python train.py --rope_fraction=0.5 --schedule="cos" --final_lr_fraction=0.03 --seq_len=256 --steps=5585
Below are experts of layer 3 (counted from 0) of a mixture-of-experts language model. Rows are named router (the router's row for the expert), down (a neuron's output weights, with its number) and show model dimensions 0-191. Each number is 500 + 25 x the weight over its row's rms, rounded and kept within 0 to 999. Numbers have three digits each.
After each expert's rows: a language model's description of what the expert responds to. This comes from a sample of Wikipedia text that the model never trained on.

# expert 11
router:489471508476589466492486553511463488497505474519461503490497476519511476502511488525522530519516510505513517460544484502490517495468480528505513509534518504511463521521522470508519506495518512502445458495540474464474556493526531532445501501495528496464469499491520504496479523522503528483492495506491494511509494507553530486517504497459484514535498483510513458458539475494516466534461479456507514519518507520490492536521540518496524481480488477528507491509512472497501510483542478541498473516476448498517457494533538549501527463474556465504503496497494470446473504522513461504
down4:495474472525496512519474511528509514507453512508521489465511503498506465519563479523492488515491463552506508494491516498463493537546473515468475493462531547510517482512465534530476534503506479518501507511519502480465525465481447496523502535499518525516520499494508540544481553504539492472502473472504479454503501545471537474532479506537505512487491481516524507472542537510492531472476465529461489501495464473486490553484523488476522427515503507491491517534468507477503479505518507445507502489528526464479491502469483474483521487492478508484533455467467508537514482548523498486
Description: Forms of be, have and modals after a subject, such as was, were, is, had, can, especially in biographies and census text.

# expert 46
router:509460485483535529463496505471501463439534497415504493433485516502494491480502484520510527496534503526478499453486480517524493554470487532527499527481507507502505477463511521475491490494530508504521504503504502501477493517501513499483485499527500533494496564504487508489507504487491518491511454534525542483525528489562520514482488503528503472502459551501514487481526482445512528520451494500475526507556476488483508502493482484477533489515521496516535496537491449498489495473506529498484502510486477542498481511537496522550531458530489492472472464524527504486498455486575497493
down4:507505476493533493471495481487541486495520490545490510501464498527557486535444488537482465512491523522504517477548505511479485532524496473479489504528505507515570515479523517495504490470491507500494494476513505510441506501461465533483495526457484506505510463520482524498476499481539516494526514505465490528513497516495487531498500461537426450522495493490538496515494481513524503525492497483497482462485513501480501467473560515507512515477498526526499496490502518469526544504507532497485574490515513495537467476510512526479454489520498496488502492474436473488509572495457512442
Description: Word-final -ly and -s endings, as in bravely, densely, episodes, learns, plus particles and adverbs out, up, down, more, still.

# expert 32
router:512478480468513519489449535494493484472545506511485458487468497511516480465499514492540492532536472577496486526540501535476511517505505506519532514526516433499519475418536526501507495539509489500490482464521544480499534468494497492499457492496510545446494483504495497507515501504470499491468510503514545510500510460554510469537475515509483491491481526537465510518473459507522500498478486508518509513517456489486490505466490503483514533506482501522509490476509466527453533577498505460494532476521517507497474493525510542531511501483508499480506466502531474469505526472513454492
down0:504492491507477512477513491535497468456491507518454484494497533498477538524512508474505494513459523518495488480518494456518437501512443470474446493491512542468481516525508484554511498494549523510529495477463536500493488457498497505457465504472544533526502539512504491514526493489485527511484487475505512508504514545513526470498496506528496485486533498484479523489533489496565472470566436469482504451503524506500518529503530463479516479484479502513517505472497504492481511505526518538520491466520539537514472520484462495529501485461514512547516521504507520528515513495437475456
Description: Word-internal syllables, most often ta (overtaken, strata, Delta, rubridorsata), plus common words like based, several, University, located.

# expert 6
router:546474505497548507498513488497494500475482523481481487495548500506470500495522554524530498496533502521508462554494538531516503523479542508490528518469447471531502540439559457488525492464512516509455465494476502498477493455552501474476490493450493503493518495496508495524495504497493501506515511510477518518508487495569494487470508483480517514454462516516536475533499469452498459484495504506471506487483461492523505550501506526460502467544506501538536474508507470491527483511517496476526514503484473478520505523483516554531486487482481457506461455510501510539502503467536516517
down0:537470498536491509497491492480470495517469508515457500507500497496509486524486500523508499455491504499446509500521526532518540475468540530460530450514493513488490518545530488469501468535521457498491447537495472524485506499503512518502489510476512444497510523509475477498521534519541526452490498488550477481485506511469457489507548512497507512525559466496488472527469537495511486496524486464498526479467502533492517535492474471538498480488478536542508537502473513490499504494528496505483500475494462515484478530533507527556495492481485493476481531474492517458478436491550567492
Description: Accented vowels and word pieces inside French, Spanish, Portuguese or other foreign names and terms, such as Fédération, Société, São Paulo.

# expert 31
router:517479537441510492495501509525498468512524473539472513490530461526504512502553508489520497482566509527494515517508490497529498493507517490508517496516484482518494541471461462535484505512490487477503478468496496483548511413522521481493440509505455528494459499518548533513480571455467522500514496481509522491519473482474478533514532552504512515485497506515457477494519473502519480500523516498472459478501501508491503539490529494507499494530489473483492492541475479546506560519514471474501481482513504495524493471523490519533537467464518496498474486426518479522493502501538500500
down1:487510521477513489487504490506552525538514489517499498520515516505490464558463504505490487487441539505503548508506517513481489496488469475528472466506450488499482480529486503466496528516550512501483515502499516483515454517505524498500510457489482558517532492503501508459538473475504534466534507494494507474452452477523494484546500524509507460494510477547489514459500519476462519491505505505488487515466515480499496510489478544513478481532496535491495486494499511544507536414472486539494462528457526486491494489518465471472477480539521506472546499527498569508487517547500491510
Description: Single-letter or suffix pieces i, r, ist, ian ending stems, often after con or in names, as in balcon-i-ed, Conque-r-or, sold-i-er.

# expert 21
router:554524545497524453510488525496500539476524507499500512471557472475459521490520493518497511487490488490475460485504512529497486473491521533536511522517483478535515492521485496562513464506483494496521464513475503502514503461493480490487454504489507527507517530520484488507492569512541531518514491505501523501559464505503475474539475511553494511470498516462485452453480499462507476465514496546501476495517454538538521516537499481466523508469495512486517459515474474502454480468511516457514482526493514498543487497491516552506495505464534421490500494483520496487493506479506486520
down2:501505579478483520486463499528497505506519569477547467519441506477527479508511506445505541485501510471459462533487508489550492493496480500483530475520497447525490513539512499501514506484491514508492437501534492490494490530499517480539493496540453500511514493514530488479491477480483503505511502496495501485523494561532544507525482500545479503534512464513536513508497493475532499485494510504514517487489460506505530495459496520463521518515474442446509517493507458526506543518539470521470496506466475488518492474483485471481470482428493495475518500517476491504493541521533516507
Description: Word pieces right after a short capital start, such as E-ar-ned, E-ar-ly, Eur-op-e and D-al-matia, often in names and list entries.

# expert 8
router:490501538459505446523447532531498506498507518460454509474487517491497506520555483495524558493484488504496495479513486529510516490475525478534532518498482494549506554485519522511496490485475518453535485486514506473497524471522503513518487486544528560464494526530472512506514539519504480523496466500484471552485470471516493488514441484476492527460499526498520525508524447501530518498490464492519497482524454527481482512455519445489472508519513525536508465549504479479469490487538490524509512474496503504517507479510543507491515468505519436462491519479540493504480530502480487510
down0:469544502513498509515504522521508455485498504496477459468477512487513513484476488506452506473487492492472462515510515456523488522556470514456476525504483510461503516520532507500481546492474528486483530462507474521507484475476497473499526496493488515522458462509552514504515508490514484465524437405477493502485505526493527463514497529500499467523485513473551544521506494486498522514504479483508498519489497491508533508488489483492551523527537491446494472529512523502516437557497482518489509486484515518513488492475487497528498509484513527545520527553527524514559467512506501458
Description: Word-internal pieces, chiefly il after Un or similar (Unilever, Unilateral, probability, Oilers), plus digits in parentheses or superscripts.

# expert 20
router:520486511518531501490463524507504517502480501517499483493542467491512547496472552486498526480514439480507473503482515521494520480490474490522535495565441510530503482460541515551494487519495473517472479516488519478499521479513507533496501479533496525502515526525529473460460447463488495493516512500528536503541507484533484508540522512478514505478504517550482459511539496495489507485513484468533551507538493504504506506463545499457544515490468463498532458516519512500470503490506515489480488482463482509469472432528516499528551469511527453483486482472516497473502533471519477492
down0:477478490508479457503472503517466489529525486478479501531507501505491516494490465449489525526526550471565511529489473480477493502501462545494537502456494508514453532522528550504541545499502493542499509462535545526469515521438479557486496483528527449552439472508480512492517519533490487475484504508498509464532521538503472527468500492503496468522497449499497514506468481517521571517487492520489493518468495509519469476497482527476472477521527483509522491474503512490501484535479492523503480511501519520465506480487489460503502499485510536509489506458531513490476499529510485470
Description: Verb suffixes ing and ed completing a verb stem (playing, concluded, polled), and whole past-tense verbs like moved, made, released.

# expert 42
router:569496487503524464523479545482503473516507510499486513470510499492498511483502538515478564458527506510504474509516488533537510508532446520491515522506457493529527548484526488523481481515524515491499503491488492457535528492521518502512434489488524504457529499485473514501552509448475473491507509510518486498474458512564504473509476514526461477473495509532512519477485495515502520504499491490497489492494461552476547538455481524501503478537473499479503475519444467488521485485498472494508499459549478535511515485471561476493520512511524487487506507512482454514479502460547470503
down0:495479477485500510470501468483516508506494504485495534505476465461532501475504510547511518495489500496530494487511493502526536487539505521477497492521505538540530520489534514472463493528411465561543484507461537500520490506484488530473489551510455456534441507481507521463500460478516495502489507506473472515509469466489483533479477454518484503504494514546523521495488492541470460493452493532503506499509465490484481530547458489501489520525471513473498490499491499520531490519454474515505576546484496508520553539493509516493498474488525511505522462507506512474490502481516517527
Description: Digits and pieces right after a hyphen or dash in scores, addresses and compounds, such as 6–4, 6-10-1, state-owned, co-founder.

# expert 55
router:534464491505504508500458548511426479482522520468470484469477509480498499469509529492483524469500481552493456524476545523486520518512506471506495502530455477519547502515510499500520486483497443463521471486501501442479498485504505562472499530554485487491477479520505477497494485506458508498479498500495463558496483456477489513481525534543501504497515534482491485485528441499495492515533486469507532502479506518474500538493535496494541483556488492501499489518510491498499540564511513498516500523489505534538464498510526521500516522497497453499449480518512516454539536503517486503
down5:518479515505474474469504536486551509477506487552485496470442480482534515508492538452464503531486516547469492495475451480487497509516525499503506575485487485479523535522491489492460461523459508506558519488495562521555517466524489495524531496532501521487480453474521521531497480532505494458491541524463475501509518498466510496477509472487541514493507500551497500497506513471474500494538486501502529518513527494504503503517455466491505532487471490492514465510504509505461494500461486497504534526484491530496485526481455494510461529516513520501472488529508527544495504470471438491
Description: Word-start pieces co, re, mo, trans, con, and co inside names, as in Tur-co, Tour-co-ing, re-named, con-sist, s-equ-ence.

# expert 43
router:571488523494524506472495533468471466456519521513492488478504499491514535481475528536492503466524515518513484484526549519510534502494454549530496475524438493522512538486512497526477473511516526511511515508513514495530507513523532501457498521527517518507511478482481528446526495482521458482515455532487518500524530428539511507437494508561517455482504486488503498490482480495480491455496499483491521504506502507481494546539521529446500479511493468513533483483491483520500518532479509502470531513452452474555497496491492502519484502505501495511461505463490481508519547496528462511
down21:479475481514524518522460520469495528513493503513469453546511517518503466501508466525486486515518501488510510500514501447504458459506486527437510474508494515510448488518505486501465508498489504522510453493514485564524482527483514448486514521499489510535485516496508474462508480501478478473492526472516496461444487478510533484522553500500504463534512517511496471475467504511494519492497531472501485480527506564543503462546491509437475509535489516484501540506495517495503529531530466504480541527506497476541535534514498499530529472490549484519487442522467473548520480504521493494
Description: Pipe separators between cells in Wikipedia tables, often after a place, team or number, plus semicolons and closing-paren punctuation.

# expert 23
router:499528500457534521495500506546479479463523446491502517503537484529471514484533503480487528505508497465500509507541525490494476487460519493489534507512505471514486535475502492536537473437501491475491489505496518522503495480486509537506437521496511493437525548490516511462538518537499492493525448490488516525530511457536541534530435518482490507483525525514520508519482449510476501458537504510454488510496484517481509536537507490507493471519501510514498473517450476478502524533499471480545506523526523511501480488478528509513485435484497469516485467485530492528516532461519462516
down2:501525508471497502493511474493493499539476497478511503524539522467490501473463488487546509512548449481507444479517453478520519503476522490498482530487492508486533469492497467489514506544481535522455541508461486513470494505502445516518525493505549552496513456464512464524518486465509485517484513516486515480533461493523476454469493527476480507491518535488484484565500532453450490492510526478508561477546469507497478536491456448485512497469504528512488504491507489503495519478482492511513507517508549540459498501532516475479502517487512521519506496493538537511508539539484484531
Description: Stem pieces after prefixes like re-, pro-, pres-, de-, as in reluctant, resistance, presidency, decisions, replaces.

# expert 44
router:537453511535507515463498530493471490454513478504491511500480531453514506499514550534530522473497481479518500506524504545502494483467471514526462516500471514521472559486548493531509484499505477517499504466499436457497506489479503509500501532504523492497474456523491481482473487551500454497510526520496541513474496468506548497507508495502510512480507467512501503492512501485494479495517499488490532476541507524508500529533507486513510449507481545515473485563463437499527566499473481459520547504522458463487472482506498521529528499494545506511466470500504472505490558488490498544
down1:523528489529465470501507487482484493538502492500502513517510510545476510499473480476480523468503515499473503507523550521447521517465506515542552501494485515505505485504473511447509500523555519515489497491499507541484525521509512503517508488487496446512515509534475494483447535500500525481518494478497528481514522528496446492470479487527499495435498497483483495533478506517512482467511527506518503511539492521480493521468497552509497485496491510470496491492440493515480498505462528508510454499481433484519456468493513523513520527522453518529489451461510572569545468456514502496
Description: The words the, The, it, its, this, which, his, especially The starting a title or name (The Woman King).

# expert 36
router:524465510468541509509476537509495484479524508504503514463507473491472505473499481501464524485531498588480505470480489536508542487516492520512544499505485472498492508464507482528500489491483510479490489435458441514485469461493516533464484518525529517478470533479506488514491553512538490574492520528487524514483512441483504496468470533477518506467470553532477490485495527511441476508477513522498483494505468513500515544514517510500500509496465475492502474462493496493474555529484476507528519519509496527524506510500578525542496494513487522477517470490511514480523526487494498507
down5:480485494508459522505517495470521532467542485543503492486479501500521522498499512497443502497482495476496500458522494478524502510522548481451516485542528499499504525524497506481511492472493490512489532478516477514425509502505488485502496518503509522525489561484470503490492529487439480520497455518560524514517499497479523530540505472497472518472474460475438486513511501545506465506499447480505505479503520523507487513496459512480554533535458494511561527487509480509503500479489545476497474515503559484541479513478480501492530500515524471527516482504513500478519531522484481419
Description: Single vowel pieces o or a and syllables like ri, ro mid-word in names and terms, such as Napoli, Buffalo, Clostridium.

# expert 1
router:554459472479524517477498495496491490467529514484507471482510490488495537512482507522538488462488499529490489476557487521482535505535498459510555506523478474483507494463527532517487499475503533453527494521516474464491548490482488505487459525501513502489521492526466566538527519531486494473539508512497495541505497458510507475498521519538438479501452498493493479513514501482495482505507488533446526509523462513506478581526528538483491473517507497514507487533508506460491503490507485537527528487522491526473454462537534501508511467523501468466496485481503461487477492504497472552
down2:473502513514454450515481522481524513496508508500468473498506455488507515525461482479541515509507514485460504494530489516485505501500498471486540462482525473506530526506504458499484507490446449558538451510496474480532536520475494487535502495509489452533474513495477500518515499492469518501491471512523476508477488479482504461474568491472520480537529504505487476501480538545513495508479506500464498537514476481532486528503524509514501505491526504506502513492503537516478521542529463549478534552493530519543501522479525526496437455514488483487554499528478459498454478482480518540
Description: Mid-word and word-initial pieces like le, se, de, di, tri ending stems, as in mobi-le, Agi-le, jubi-le-e, Midd-le-town.

# expert 51
router:546491513508545499462430507537485489499509511499504450505528537495487485504543510510516508484487487540512515516492514529523476492529495534508457515532488509518498528498497538515463515467514465496522498464520524535495508521473481509511511512481505475439479461509521492492520492484538515482510472507503477522500499451490478507492511537532444480481466475505476439511484514460501499510499493512470506500504446544491519566470517533477529474504490478520531494511501498532461512504495502475523495492510477532515483476555550563552514482471501510487467534475508504513471554504513463497
down2:496492497483484521501517543463480551516488547520506478492481472507439469511431517489523515492500502501487529502495522518490473503532527521503487488496478538469524487497539549525489506546525517488489504490510480519449491494502503470489532497510520514517487504492501494465485490563556521516458546491509540504500551470450519501519509491460464494472507524494456474481502493508518481509502539460486496502475507481480507500483499472531518518495526492484520462465481482478502477454474456508516474525531491523448508486514530495483496552544468464498538515564520498498490496531532464478
Description: The articles "a" and "an" after verbs and prepositions, and the superlative ending -est as in biggest and Best.